config.yaml
d_expert: 432
routed_scale: 23.6
balance_loss: 0.00224
batch_tokens: [32768, 65536, 98304]
Below are experts of layer 2 (counted from 0) of a mixture-of-experts language model. Rows are named router (the router's row for the expert) and show model dimensions 96-191. Each number is 128 + 24 x the weight over its row's rms, rounded and kept within 0 to 255. Numbers have three digits each.
After each expert's rows: a language model's description of what the expert responds to. This comes from a sample of Wikipedia text that the model never trained on.

# expert 35
router:145105114116110137150103099097116104106104104152096150124097139132147125119167156119108125150157119100098170150156127152099114113102085106156154120143094113134118142103102142144168153094140096167150110106149107096151114144140142153149152121163150135134095145120110157101100113095149158144
Opening quotation marks, blank spaces and "(" before titles or roles, and verbs such as sent, promoted, directed in credits.

# expert 48
router:146105113116112136150103099097116104105104104152095149124097139132148124119167155119107124149158120100098170149156126151097116113102084105156153120143093113134117141104101142143167154094140096167149109106149106095151113144141142152149152121163150136134095145119110155101100113095149160144
Adverbs and nouns like often, frequently, morning, evening, area, different, ethnic, and place names after "Location within" or "in".

# expert 40
router:152106118108123142142119096108114109111100118154089149137101147114154116121167153128122131141148125100098169131160139149090112127110078099141151120163098104157119149110089132154177146096139090156140103111135105096150104148137148154139156146155153132136086136132110152097107102094148165152
Single capitals and acronym pieces inside abbreviations, codes and DNA sequences, such as CEPR, RZA, DG-1, and the seconds mark in coordinates.

# expert 21
router:144105114114111136150103100097115104105104103152096149124097139133146125120168156119108125149156118100097170150155126152096115113102084105155154120140094113132117142104102144142168154094139095168149110106148107095151114144142141153149152120166150134134096145119109155101100113094149158144
Closing parentheses and media or music nouns in discographies and filmographies, such as album, CD, DVD, musician, plus section headings like Background and Cast.

# expert 50
router:144105114116111136149103098096116103105104104153095149123097139131148125119166154119108124150157119100097170149155128152099116113102085105155152120143094113132116142104102142143168154094139096169149108106149107095151114144141141153149151122163149136134095146118109156100100112096148158143
Three-letter country codes in sports tables (ITA, FRA, CZE) and institution or event nouns like University, College, Championships, Medal.

# expert 46
router:144105114116111136150104099097115103106103104153095150123097139132148126119167156120106124150156119101097170150155127152099114113102085106155152119142094114133118141104102143144169155094140096168150108106148107095151113144142141153149152122164149135133095145118110156101099112096149158144
US state and country names such as Illinois, Rhode, Trinidad, See in "See also" headings, apostrophes, and appointed/named.

# expert 59
router:145105115116110137150104100096116104105105104152095149122096139133147125119167156119109125149158118101097170151155127151098116112103085104155153119143094114135118141104102143142168153095140096168149109106148106095150114144143142153149153121164150134135095146119109155101100112095149158143
Name starts and titles in sports and contest result tables such as Mr, Win, Road North, quote marks, and table separators.

# expert 27
router:145106114116111137150104098097116103105105104153095150124097140133148125119167157119109125149158120100098170150155126151097116113102085106155155119144094114135117142103102141143168154094140096168149110106149107096151114146141142153149152120163149135133096145119109157100099112095148159144
First pieces of German and other names such as Sch-, M-, La, plus nouns after "the", such as main, potential; Mount Lemmon entries.

# expert 33
router:146107114116111136151105099097116104106105105154096150124097139131148124119165157119110124149156120101099171149156128152099116114103085107155153120143096113134116141105103141143168155093140097168150109105149107095150114144141141153149153121165149134134095146119110156101100113095149159143
Closing == or === marks of section headings like ===Group B===, plus closing parenthesis-period and quote-period endings.

# expert 14
router:145105115117112136150102099097115104105105104152096150124097140133148125119167156120107125149157120101098171149157127151099115113102085106155154119143094112134117142104103142142168155095140097168149109106150107096151113144141142153150153122164150136134096145120110156101100113094149159144
Opening or middle fragments of longer words and surnames split into pieces, such as Bro-yles, Fl-ushing, imm-une, c-ollared; also longer.

# expert 61
router:146105114117112136149103098097116103105104104152095149122096139133147125119168156119107124149156120100097170150156127152098116114102084106155153120143094113133117142103103143143168154094140096168150108105149106096151114145141142153149152122164150135134096146119109155101100112095149159143
Kinship nouns and Islam-related words in biography and census text, such as son, daughter, families, Muslim, Islam, Muhammad, ruler.

# expert 10
router:145105115116111136149102099097116104106104103152095149123097140132147125120166156119109125149158118100097171151156127152098115113102085107156154120141095113134117141103103142143168152095140095167149109107149106096151113145140141153149152121165150135135096146120109157101099113095149158144
Opening parentheses after names or items, such as (pen.) and (IUCN; prefix words such as anti, hydro, quant; Triple-A; long table-separator rows.

# expert 9
router:144106114117112136150103099097116103105105104153096150123097140133147125120167155119109125149157119100097171149155127152099116113102085106155154119143094113133117142104102142143167154095140096168149109105150106096151114143141142153149152122164149136134096145119109157101100112095149159144
First word of multiword proper names in tables and lists, such as New York, Green Party, National Register, Portland Trail Blazers, The.

# expert 43
router:145107113116111136150104098096116103106105104152095150123096140132147125120166155119107125148157119100098170151155127152099115112101085104155154119143094113133117142104102142142168153095140096169149110106149106096151114144141142153149153121164150136135095145120110156101099112095149158144
Line breaks ending Markdown table rows in sports and election tables, and given names like Robert, Edward, Cec in tables.

# expert 28
router:145106114116110136150104098098115104106105104152096149124096138131148125119167156119107124149156119100097171151154126151098115113102085106155153119141095113134117141103102142142168153094140095167149109106149107096151115145140141153148151122163150136134095145119109156101099112095149159144
Mid-sentence content words such as living, working, killing, report, prevent, plus place names and name-initial R pieces like R-östlerstamm and R-icerche.

# expert 45
router:147105115117108136150105099100116104106104106153097150121097140132147125119167155118108125150156119099098169148153126152097112116101084107155155120143094114133120143103103138145171154095142097167150109108149106095149110143142142154148152123163150134137097145119109156101101113095148157143
Full stops in any role: after initials (W. F.), abbreviations (Vol., Co.), decimals (4.46), list numbers, and sentence ends.

# expert 6
router:103112143132154133142110093127102105135104124131081168138127145143129140108143134102110144120160117098111139143116119129079095103106121106127129135195119109166084159112133140117154129119137095169160091076129129111129121123158148147116169112138156117090123136104140116088100114123132117119
Continuation bytes of multibyte characters such as CJK, Thai and accented letters (Æ, î, non-breaking hyphen), plus word-final pieces like -ings, -earing, -ms.

# expert 13
router:144105114115111135150103098097115104105104103152096150124096140132147125119167156119107125150156119101098170150154126151098116112102084106155153119144094113133116142103102141143167154095140096168149110106148107095151114145141142153150152122164149135133095145118110156101099112095148158144
Line breaks, sentence-final periods, and common verbs like was, had, announced, gave, plus pronouns him, them, we, in biography and list text.

# expert 12
router:145105114116111136150103098096115103104104103152095149123097139131147124119166155118107124149156120100098170149155126151098115114101085106154153120142095113133117140104102142142167154095139095169149109105149106095151113144141141152148152122164149135134095144119109156100098112095148158144
Population in census phrasing ("had a population of"), minus and plus signs in election tables, and chemical-formula subscripts.

# expert 38
router:145106114116111136150104098097116104106104104153095150123096139134148125118166156118108124149157119100098171150155126151098115113102084106156154118144094113133117142104102142142168154095140096169149109105149107096150113144141141154149152121164150135133095146120109156101100112094149159144
Markdown table separator rows, the piece Pl in names and words (Mar del Pl-ata, Pl-ans), and ordinary nouns and verbs like stage, time, been, pass.

# expert 60
router:146106115116111136149103100097115103106105104152095150123096139133148125120167156119109126150156119101098171150156128152098116113102084106155154119142093114133116141104102142142168154094140097168149109106150106096151113145141141153149152121165150135135095145119109156101100114095149159143
Taxobox kingdom and phylum names (Animalia, Arthropoda), the word up in "made up of", number tokens, the name piece Don, and table separators.

# expert 23
router:145104112112113134147101100097114103107106101149093150120098142131143127124165156120113131148155118098098165148157125157101113116105087114155159116135096112130118135104104152147176154094133093166148115106143109093149120143138140154144153121161147134137095144122104158098103118095148158145
Hyphens, en dashes and slashes between numbers in year ranges, ISBNs, scores and codes, e.g. 2008–2013, 12-7-6, 6/8.

# expert 44
router:146106115116111136150104098097116104105104105151095149122097139133147125120167156119109125149157118100097170150156126151097117114102085105156153120143093113133116141103102140143168153094140096169149109106148106095151113143142142153149152120164149135134095144118109157101099113095149159143
Ordinal and ranking words and medal names in sports and biography, e.g. first, third, best, highest, gold, silver, often before place or medal.

# expert 22
router:145105114116110137150103099097116104105104104151095149121096139133147124120168156120109125148155119100098170150155126152098115114102085105156155119142093113132117141104103142143167154094139096168150108106148107096152115145142141153148153120164150134134095145120110156101098113095149158143
Single letters in units and abbreviations such as m in formulas, kW, p.m., St., plus word-internal name pieces and Chinese bytes.

# expert 31
router:114067129114132156124100117098130075117134099151126128146131128145149146109156170129131131102151156099119135123121130129082108100109119124155134115132137127138102145122122132128127130135140115143123133072176124139201125139125155149159186174146199158140116146137074170109080122120160155138
Final pieces of long names and words, especially Latin taxonomic and foreign endings like -idae, -ensis, -ata, -ine, -ov, -ians.

# expert 11
router:144106114116112137150106098098116105105105103154095150124096139132146125119167155120109125150158120101098170148156126152099116112102084106157154120142094112133117142104103143142168154095141097168149108107150107096151112144140143153149152121164150137135095146119109156101099112096150159144
Standalone A, No, no, any, little, nothing as quantifiers or answers, especially No. abbreviation in tables, Yes/No cells, and titles.

# expert 15
router:146105114116112136150103099097115103105105104153096150123098139132147125120168156119109126149156120101098172151155127153098115114102085105155154120142094112135117141105103143143168154095140096169149111106148107096151113145142141154149153122164150136134096146120110157102099113096149159144
Mid-sentence name parts and common words in lists and rosters, such as James, Sunday, ENG, actor, plus opening parentheses.

# expert 56
router:146106115116112138150103098097117103105105103153095149125097140134149124120166155119108126149158118100098171149154126151097116113102084103157154121142094114131119141104103141142167154094139095168149110106149107096150114145142142154149152122163150134134094145119109157101098113095148158143
Words like first, away, originally, free, Home, Trust, often inside parentheses in results lists, such as (first round), Runners-Up.

# expert 25
router:145106113115111137149103099096116104105105104152095150123096140132147125118167156119108125149156119100098170150154126151098115113102085106155153119143094114133117142103102143142168154094140097169149109105149107096151114143142141153148151122165149135135094145119110156101100112095148158144
First pieces of common nouns and verbs split into pieces in expository prose, such as im-aging, autom-obile, govern, mechan; also al, en.

# expert 37
router:145106114115111137149104099097116104106105104152095149123097138133147125119167155120108125149156120101098170149156126151098116114101085105156154121141094113134117141103102142143167154095139096170150110106149107096150114144142142153148152121163150135134095146119109156101099112094150158144
Civic and political words such as local, election, national, security, unknown, plus prefixes un- and months, often in tables.

# expert 18
router:154105098098176146150121131138115126117120106127128201178082160105145064108131141094115073191139170134115119124139113130115104088123126165140135139142123126120091145114086145165128169133148127119141109125162105136132076142144150131156127196134133161107126150123100128122126104118133131195
Commas, articles, conjunctions and prepositions inside running prose, such as the, and, of, to, and "as" in "as well as".

# expert 54
router:144106114116110136150103099097116103106104104152094149123097139133148125119166156119107125150157120101097170150155127153098115114101085105155153119143093113134117141104101141143168154095140096168150110106150107096151114144141142154148152120165149136134095146118110156100099113096148159144
Geographic name starts and words like Mount, Gan, Ang, Pas, Lim, orbit, summit, thick, often in minor-planet or sports tables.

# expert 57
router:144106113116111136150103100097116104105105104152096149123097140132148125120166155119108125149158120101098170150156127151098116114102084106156154119143093113133118142104103142143168153094140096168149109106149107096151113144142141153149152121165149136133095146120109156101101113095149159143
Opening syllables of capitalized names and titles after a first name, such as Ch, Sp, Mur, Tab, plus separator rows.

# expert 30
router:146106115116111135149103100097116103105103104152095149124096139133146125119167156119108125149157119099098171150155127151098115113101085106154154118142094113133117140104103141143169154095139096169149110106148107096151113145141141152149152121164150135134095145119109156100099112095148157144
Biography and infobox words like born, debut, joined, known, located, years after birth dates, and Scientific classification headings.

# expert 41
router:145107114118110136150102101097116104106104103151095149122097140132147125119167156120108126149156119101098171149155126151098116114102084104156154120141093113132117142105102140143170155095139097169150109106148106096151113144141141154149152120164150135135095146119109156101098113095149159144
Single capital letters and short name-beginnings after table pipes or dashes (P, H, Gh, Lu), plus opening quotes and periods.

# expert 36
router:188122108094133165143136123113082088094100099155122113123128135130153100112164129107116107123132144091116119134170177140135121106107133123134157085143087077125136152126143118143127126098180105145139090127129121084143149156160146141112147106126120133130119134081121128102107121123127151136
Structural markup at line starts: table pipes, list dashes, colons after infobox labels, line breaks and == heading markers, e.g. Born:, Genus:.

# expert 39
router:146106113115111136150103098096116104105105104152095150124096139131147125119166157120109124149157119100098170150155126151098115113101085105156153120142093113134117142103102142142168154095140096168149109105150106096150113144140142153149153121164150134133095144120110156101100112094149158144
Surnames, abbreviations like Co., initials, and numbers in table cells, dates and sports listings, such as Taylor, He, 24.

# expert 63
router:146106114117111136149104099096116104105106105152096150122096139133147125119166156120109124149156119100098171151156128152098116113103084106155153120141094112135116142104102142143168154095139096168150110106150107096150114144140141153149152122166150135134096144119109156101100113095149158144
Common nouns and word starts like form, owner, manager, members, United, plus country names (Saudi, Ireland) and surname fragments like Mer, Far.

# expert 4
router:145106113116111135150104099097116103105103103152095149123096138131148124119167156119109124149157119100099170151155127152098115114102085105156152119142095113132118141104101143143168153094140096167150109105149107095151114144141141153148152121165149136134095145119109157101100113097149159144
Capitalised first pieces of proper nouns in running text and lists, especially South, North, West before Africa, America, Carolina; also score numbers.

# expert 20
router:146106114116110137149103100096117104106105105153095149123098139134147125119167156119107124149157119101097171149154127152097115114102085106156154119142094113135117143104102142142168154093140096169150108105149107096151113144141141153149152121166150135135095145118109156101100113095149159143
Four-digit years, mostly recent ones, after "(", commas, "in" or dates in citations, tables and biographies, such as (2018), September 2025.

# expert 51
router:145105114116111136150103099097115104105104104153095149124097139131147125119167156119107124149157120101098170150155127152098115113102084105154154119143095112133117142104101141144168153095140096168150110106149107096150114144141141154149152121165150136135095145119109156101100113094148158144
Words in minor-planet tables next to JPL, Spacewatch, Lemmon, plus scattered common words like water, project, series, not, used.

# expert 17
router:145105114116112137150103099097116104105104104153095150123097139133147125118168155119109125148157118100099170150156127151097116113102084106156155121141094113133118142103102143143169155094140097168149110106148107095151113145140141153149153121164150135133095145119109157101099113095148158144
The middle dot between MPC and JPL in minor-planet tables, plus first names and word-initial pieces like John, Alan, Bl(vd), Sheffield.